Experts of a small language model.
Experts: 2 picks a token, a shared expert of 128 neurons.
Training: a variant of Muon for the experts, 1285M tokens, 9804 steps.
Below are experts of layer 10 (counted from 0) of a mixture-of-experts language model. Rows are named router (the router's row for the expert), down (a neuron's output weights, with its number) and show model dimensions 96-191. Each number is 128 + 32 x the weight over its row's rms, rounded and kept within 0 to 255. Numbers have three digits each.
Before each expert's rows: a language model's description of what the expert responds to; "comes before" lists some tokens at least twice as common just after its tokens as in all text. This comes from a sample of Wikipedia text that the model never trained on. Tokens count by the router's weight.

# expert 20
What it handles: Section breaks, headings. Line breaks ending infobox or list entries, heading markers like == and ===, and table divider rows in wiki markup.
comes before: "\n", "-", "The", "In", "\n\n", "As"
router:109164141116082136134138177064128099128124113136108154110084141124154174145159146060095097060117163098090096184120112158097143124140095115152078092177186154117095135162205107115143152148090139097127146132129136132145142101093154141145135089067103095157130143138117225140157163088201097184
down0:106104172141064130137153181157063177126163141191127145156143121150152164172126191095151127203093111080098132080144121129083088115113153116129165076133172175105135099137147157105161177134149105102148097139116149158190150078156162136165159159117090154160107135122119151069095101159127142096
down1:163188064124151166086079128121165102131137114126177165056115146143188125143152218144174112152198115169076119158073156103100093083104124156127160161122116183108117125157115128131125107151158147116143164131090175128146115087154131106102072152147034124095189148071101125101147135111106103121
down2:074172109139109132159132144075110098104168153166087165139093103167130139175096067135144132149080069122127175133190140162152051123134185115155122113128132138186083096099099145110068119090171150144112168141142117054142110138122114188075151150079108145121161084073154205132157124161088084111
down3:197161115129128106121148102144136099092082123148093111117170098198121159124133123129132159107110165074100102135121191099100122133143134125133167161119117099088129095196128138147136174132090156145181107130148120156156196131184085122069167169120117118103143165072057192088151080107117042125
down4:121094136133100155149096131055062131152104105144137135136126059085146158104133044155156094114179088188073097170133101167146071133090157146134055131132136116122133084190131126152151110113074092173128149186067120140059121139131093117122097117138130143138081189151130124083092086157134159169
down5:133195160058111168112150149160096103134091046143129072120161073164172108120099115169108179105131118121122146076105139192185123150151126178151163094128171221124099119143120119108081124126117134065105112162141071112059180120105134143154179156088146190119136080160108167115129122102103122143
down6:061155116117143117112075112127124089101098135124178147125152134167055172161088105145105107123114142107165186145093144182175099174187112153157139101139147120112121126110172130122137167155111159144144143146128116178190161137099099148149192099172102184071114129119129102101146071149138152109
down7:136134107124081099077124108161138057097105077161159127179138188152122139111164124111118152109115112160164104176177177156137085109165173116138097072133151172141140108174172090090121111129160138126137144121142032177095129147103117149071097128156059161144127158085058175079104105108096165155
down8:164141184194184125151226173144170051120115081162158117133138105129159145090145142155121100084105140148178194056195092105166167188092117073155185100087112089097041152171158151150120131082137122130140122124159124105173122127134103129126050133144148048125117165116116119155103175145127081070
down9:118111129128201178071061112133074143120116096123154121189153122209120163144092111127086111118121097127087166086162105163123106155117161127133115113156163130108134144080105130166181069157138156134179140114107141088140083134138124121110120124090187131112174150071172086079135126100120160093
down10:123169209096121147120096166150132118194115123167131164121155065093071110155126143112126177122141142121164146029118156182141145125142160144137142117179103064154112099066078139096124150104137202111115104180096105126151173060163128161149118125091155128140161164090130120104135144138124099136
down11:138132107152041086110131151149129129132176133197156129083104112105086132148118107079176147093144093104117137122160188179113135089102139166154111167109113111135128123105171185149123171120166099152100113103063113140103150124160153088110077071135110173070105122093152119170142115170141112111
down12:114166168077102135072183125112142136097131134135132051235127137081068130073160120133073143049143171159134125130141088099175126143152145156176136138133133161175120109084133120124111063072075134094100143043106124075120071128167115115090104089133176104156117132161114189151124148150142132138
down13:133102139158200070109185110161092148189182150092118084159083102147151086116126118097163072093110156130084090108161182141143130183121111097112098090101159127083073119133155127164167147117128136145154096111071118084113193084124114101130169180142087142151095154136113120132165122111132113114
down14:170130128178085097086091141091134092175139106093100131164111113131158088093062123206116104108092117158116086146186162142147152106159163136127128140109176145146096157119175184099113111056078142166137148134124156146100164138144141099169170126097088171180141105148086095082169170099144094173
down15:133176148105087187103151115073091116132114099147098117132184138141146132086101158143162142136149126165127161133176193178117145074116125129113135144090172162140180120096092163147133088091139092162143142141121125099170156171127203109123122120127047065060144123108112118094166119113053180185
down16:133176145168118134147130157097169074126119175132110118108126150136109154114161151115190189132185135143111102089137141096090134172119092172140143127133110161153112158156098119166104070145108103170102174065125119094114171173121093165115172150136152090146116117076106127125137113117086128150
down17:194080077117166093076183123126137148080124172153145121145097186167192116107135117114085096153097069101109134075078177154128126130102174126020101113133177129170130054176123137124198152129172077147139128208068120136076172113192137114183126125092138171132170108136093137130099174116154142137
down18:116123125171166136164131110100103112103159131161110106063153107084121194166110121120050117088097067182160197132158173130149176067113110171150108165178091109118111127181169140123062135146150137148143159129155114085218149095105094098117155085113155106147129150129151100125166100112146140164
down19:159136105106120174093105117113148135143153152127205116118135169124113121167142130126108059095064075157106110131183175099141199109070089118134130165086116043123066114125045112081187180096157122141106133119156122160096142164150069109104170114132069104103128162094085095145119162099093123074
down20:125125077098076108133137146133124155067128106145116118105154157092181138071105155166124090111167128091138143057105123120098152132138133130124128155104158114099077191035083091148168134128113131174075126117170087111107240085074144163116165176118145174125137104127176141172113159146107125169

# expert 33
What it handles: Past participles and action verbs. Past-tense verbs and participles after was/were/to in narration, such as found, built, described, deployed, performed, and particles up, out.
comes before: " to", " by", " in", " on", " the", " that"
router:133147108119109126123099124122160110084135122178134111138096102129169110123107109126136111122112118160170112136095126112144161118130204159179186135102147163125135094093110148149169165158096120128051085121106164114113135116111113161102096079153153181216159143201112154150112157074082077150
down0:168136162156093072132060132083137132173120088149143107152156064114132123156149076047159063144071174113119141107151189124184115134110037130119195116125100140063131159131195141112135130084082138143135121128108142107189146091155083113112132141181118181154118133114140170145110104116075168174
down1:122179104125108151108226110145123115113084176127147084188120125052137152166081163144100155094107099088164083071149151126145141135175146166109114126109096123062125103128124126105110177092169075183152075189141114136106170201141111072151132161159074172073110132096106108087101155109134144110
down2:175123178119087096110155125118166171094139133144157109096120164117125056151165106154093106162089066113166112163127119134110104067144103109137096142181115166179087160177139086098139125147156148137229154128040095080143203144122142147105156086176142119137125127136126178163051153060140105132
down3:138096215078162080143144140121180108109149156080115124149131132118163128118148095129079161130102122045140149194139134106109130070141144178126135111128143148136083074151133130162110164190187097062119196141157207070147254153119095168093195129118080142108213148127147142108143112165141110128
down4:145163112155134194081089153120131116143128083109184185116073125135125146125152156144095147139093139141128137102181081185094135117136114111076148105174131057220190109088148086141162084123153138116160073107139132125117130160124096101100146063136085114139133150130130165147126097105112126180
down5:128115071095117084119106111115117151117131108135131166131149119154162102133159089156158108114153044102121155171116088121118138148123087101117129086120121082157197207166111160139111105078102163185157116172127109132165095154089151142152150142139105116165094087155124131118127173134129113072
down6:160101151163082190100196188116170190176159123116082149096117178080076123123100111157122085099152109121130132138111135079122118119127072106145120119164190119109143134120115156160136138168116149149136160117084146138208175092100168150115095132087146070149158119119094104092070075100145163179
down7:136110112146101132109150167132112196116161083087150091125157132115102174111103103077133143100141209129149122091126096114188114083118093150102164079125138137140105083115093073186142171106073124127137116099100109151144093123156112125092131163142134167101111134115170146147106088109061145131
down8:146127105095096168128165111133099089108172113152143133150165207143211179090143093130103175138113145054131149081133143127075133130084052127091124162129146137160170129120186135174156114161143196136056098123159135138179163104078136088080207128125173172150147134097095058151112135085123097119
down9:101168099120129114103059086080106121136135119106129103180121122140113125147180131157093149107155142175147139087113101131164139174105158151168101093161115124124191163118151128106093150141058136122163162125173115100132109125124135135079091095076126105121134119149115138159147155129116170137
down10:107093107143121139112155126087130110164051114153138138112149156076130162147150157188175090170133161146107118142146113146094100110108099159156067138120156121081159093122163161137068137145131141083154069167143123143124130175056115119159144129157078086175149101125030117142166090150152117158
down11:136171145097154145134117163132109145088143124147104192121105167134165175082086160111162153115110208115129055119147152160125104149129118119127123139138141104080113115132150159127106134135139110147143164143101177128100152080099112157100129185117108130110019176103123156165101146117086159152
down12:191131101108180151084162127105182119133077129159119088156096192079158153124052105123167127125162009060139177108085153113131170080100140119091135128154116123102130090088091099139141157114181130104103093184210190115142135110131138121127139082098103110126129106137144130121123150171124150151
down13:191131108053128159141091167126145159214100181123131114106122125118101127114117136128179052157156192171131166145147172140113139139130125075080108133110137123084150066122098151080117113156106178135100142177112136130117126121068112101156108146063156108124071129087125156099080164122156133128
down14:115113090106049121131161138158132084139118130105176141149149145134172183067092162139119164184087070080099101091101114168124133128151144103163145181046213078119172109114143111113140077153132146181132118141161097102073159104100027078144126147137102103080150218091136089115136151124086165117
down15:150110137118124190117087118134065196082203109119125127127111169161107126140141106096102129070139051106087136123032118100163171119121133122114175124059135147162165171104195134109152100084132125084166152145125174097150118091114133128091148149131136121110086201129080114102086217104195104138
down16:103101088124081145160105118153118209134113097183130107071075135206127180121129082072101129114124064155068192128080110178100137117134163159087082100122129147143166094121149158131197116113114137110093115041106176099091136126136129101182140132149153102183123130078090146067091170131153117143
down17:101114132209132098155124169103107133104098151065112181119142120107136142129177124129145162113130058124143133094106205116149181115103105174062136135159064105182142114136104124158070169156173162177094144121087099123106112093109120094166178132098184140105093100107184129143107133130157150119
down18:143106119149107117091101104192123125138101142109115154107108156137107169085115092195113039121055030111138139126121130138159089181131136112135155166089146155112167123098095149073147111122125172176148157124136090114176000089122138077148196090130130172182142110111098147122067115073101068112
down19:120189084115110044144110180094196090122145154124095177138058124182150071150112108077120147092095155135136153159085101111134080129146137149100165200118155136138148125158127179107141171124119148089193115142085145108124133129066137151171059163144178176102103125164133162092152145165130123108
down20:142080091152075109120134126130121100184159124128116148082077164182121121104102103131158173121110145168118141135134123113124124118107076159068068144082195099075196141144140071156149143185133149147155115174186181128160186102110175119096160111146104082169099098138139093079150113100120098063

# expert 14
What it handles: Line breaks, section starts. Line breaks and opening marks before headings, table rows or quotes, such as blank lines before == headings, opening quotation marks, daggers.
comes before: "|", "==", "The", "===", "In", "="
router:155132177080159111139138115140155150155133141120161081084143120097156141106139100154106113143157155204117156135135110132095126145140149156091103064043140117120139173132095094175119142131131180132092114148090108128077227155061169107119101107142117119132137126154170102146174071193107095085
down0:118068132112136144191113144125103144130077144084114121153189105174186156123114117193088111186205144134190083171073102132054114114146119133126163114152188178160104130139109105136128120146111099113151122126169071126138084103160118144138093125163066127137124144134158065161083083065181192142
down1:185160131168148110147120120164055068100100128107109082135153144068119109136105164138172105073146125177173112123178090135124103171147097081192142191163060194107102094104154106108113125115092139091118139117157125176149167120113112189145135089169181091118102165158112149126128165119208154116
down2:123099086146208143171106152114132123142138183197053118156108146124143181144124133100179163127151058108160093112150114137114142132041146099151114085122084191159113138180093111033115088147192100173150068125089201134096124140152142105160091164112093154169128104109176106119175123131127144140
down3:133108121127149120153163167161192132133171199166148096153085122119129075103150083123100158133118132167138140091099027126094149090143152169132130122092152155126126127129074087109112075116143167129150145198087123146127112129057141086088151151104129075065148138118103121154159118182148156152
down4:108148129167137126095104143144135165167094139104185120133123109147087080167094050202160110177075100097116128081122152139073126104178137115210122131100135125069133147105146088104180192088178139126146180141114114137114111147138158095139126177154114104119134137050158157124108161103153138122
down5:090132115104163154130087142115143131060138113171112110133086106152124079146070086196172124141144135154103124109142115122176141109192193120176166117165058119140090174151178107100102094147190130106098110158103157196162083174121134134100157065132129091125074192104084239154108142149124133103
down6:198125124116183145131113175125109087149125125110064134075167088076136121114057119083112139088115115087123106172068174174159160131139149181121071065129206166110146102182093138118126156177116132132127140156159158087110085146122091166142110126137087104163125173074152119136120140129101129101
down7:124141131137090173110136059105123126210114119130182099091165176194110126097031105151105087138188156146197124132113159138146160163089171113096156091156149074118068188111117052128183090154149106126157098213094200112111136122081193154137093162144077137130170114161151196109106143118115096101
down8:109120089185119141167163107138110080146105095120111103148137141132183110120130169123118179170112098113159153148120146120111185108108143139163151163168106124071098109128160163144079097125084150121153175114140087081060106126145114120149107110151193180160144154140177079137098141189137152124
down9:111094141174097137093149147133112178109159138178148141180118154141112109063069155099164111133145091157126130114101083129142129078106131154156118115126079147114118145114075139142078133154111107083148182118072077115147154187107160134062095159169129100074137167040119166113114075090175136153
down10:112138113159153140153136095158079073090099125116209146152154134168158114144111166155139120118100104139170106161054132153083139120130120145119114110083158131139100158031129076143129157113095142054134173108117106132121150083085140151115071116129117112122179146117187146126117097089223158162
down11:142165139145081087119102176095094150122129152072162140176106131174113101172059162082176111072102208146108098052084126116099073109163093127151188112142084112182165126143220102174102138160158131093148158125148121148127150145087107119146186113103135127112112124140089114148094124111125129124
down12:111105128173113139079126142075207092172135154152178161092115147128101088140175203091121083182119137145117153109071096146153107116152108108147164064168099062122151170147126152174140150149148141124202104156098167143141121129212103130116132112172085160157140161124189073164162128097093137116
down13:167119131148125149203127164154170102133169112158171154141110176100131142172110169140143122083135174132107105153173136120139102161109187101165089108134117157097117088161166134109056135164149156113155084170124107099103253136110154132119105113143150098139113159129119078129163119121116100098
down14:111071121000102154121150098121120125123118155187142161126146111110165172132134167127179128098145000157115141161155145102117149127081110166143127103091182214105094090058129139092099137122118127128156091187136185113088203125093103151121114152124129151090116170143109100126125103121180147101
down15:141186097088141108120128081141085198180131101130110131114159114125123097116088177111153103122140132118062080168098103123133101116140111087121130109222116163147181176153174060157136126164044095080149094163120128154128103103177224138073167112132112122137131119148167171165125081126152125112
down16:127162085112096191041141169121167108139147092133142120081117118131118070110149152165148119189084162165110119123176112110146070190098149116103118088094164137144128111136144131118085127108134231127127098112150122159109199138102134096161107083185118170159079143112072139122116066077174138163
down17:104184092177079121096124148143119160133112124108107119115159136204145143105131168107147141133142158114136135107102199122129096120141155143123135158124107143095103093133151192148136102121101169136116124135141163145124135189109138118138070108123105106109171123154175121105058102132143164089
down18:084123172120176099097129100130069121154163121123117169138127086145074118124171084168092139125127199172143122126084163121106128089187104160158152123139096125133112113120155131122117109121146140121122175156130075066089171128104127109129119123107161074123083154090101125145125127088104080181
down19:173209169095169133082132095148149117150153106123127130122147146095103190146132189126126093152130144061150097113094188095140068157129137042076132163178122127095138139147128161090109154135147130160104113154097152132170086147103149116167154143180132114120170166166111122119052157066146206131
down20:116136123149142141084070152148098100161150097169031145158111164154132122082178136124147119107181123101148200152133194039117143132135141168078185113122175159089150162119121111126145121140183117153112174113051106084121125166136157091155127135103151097164087102148137137191147084106133097135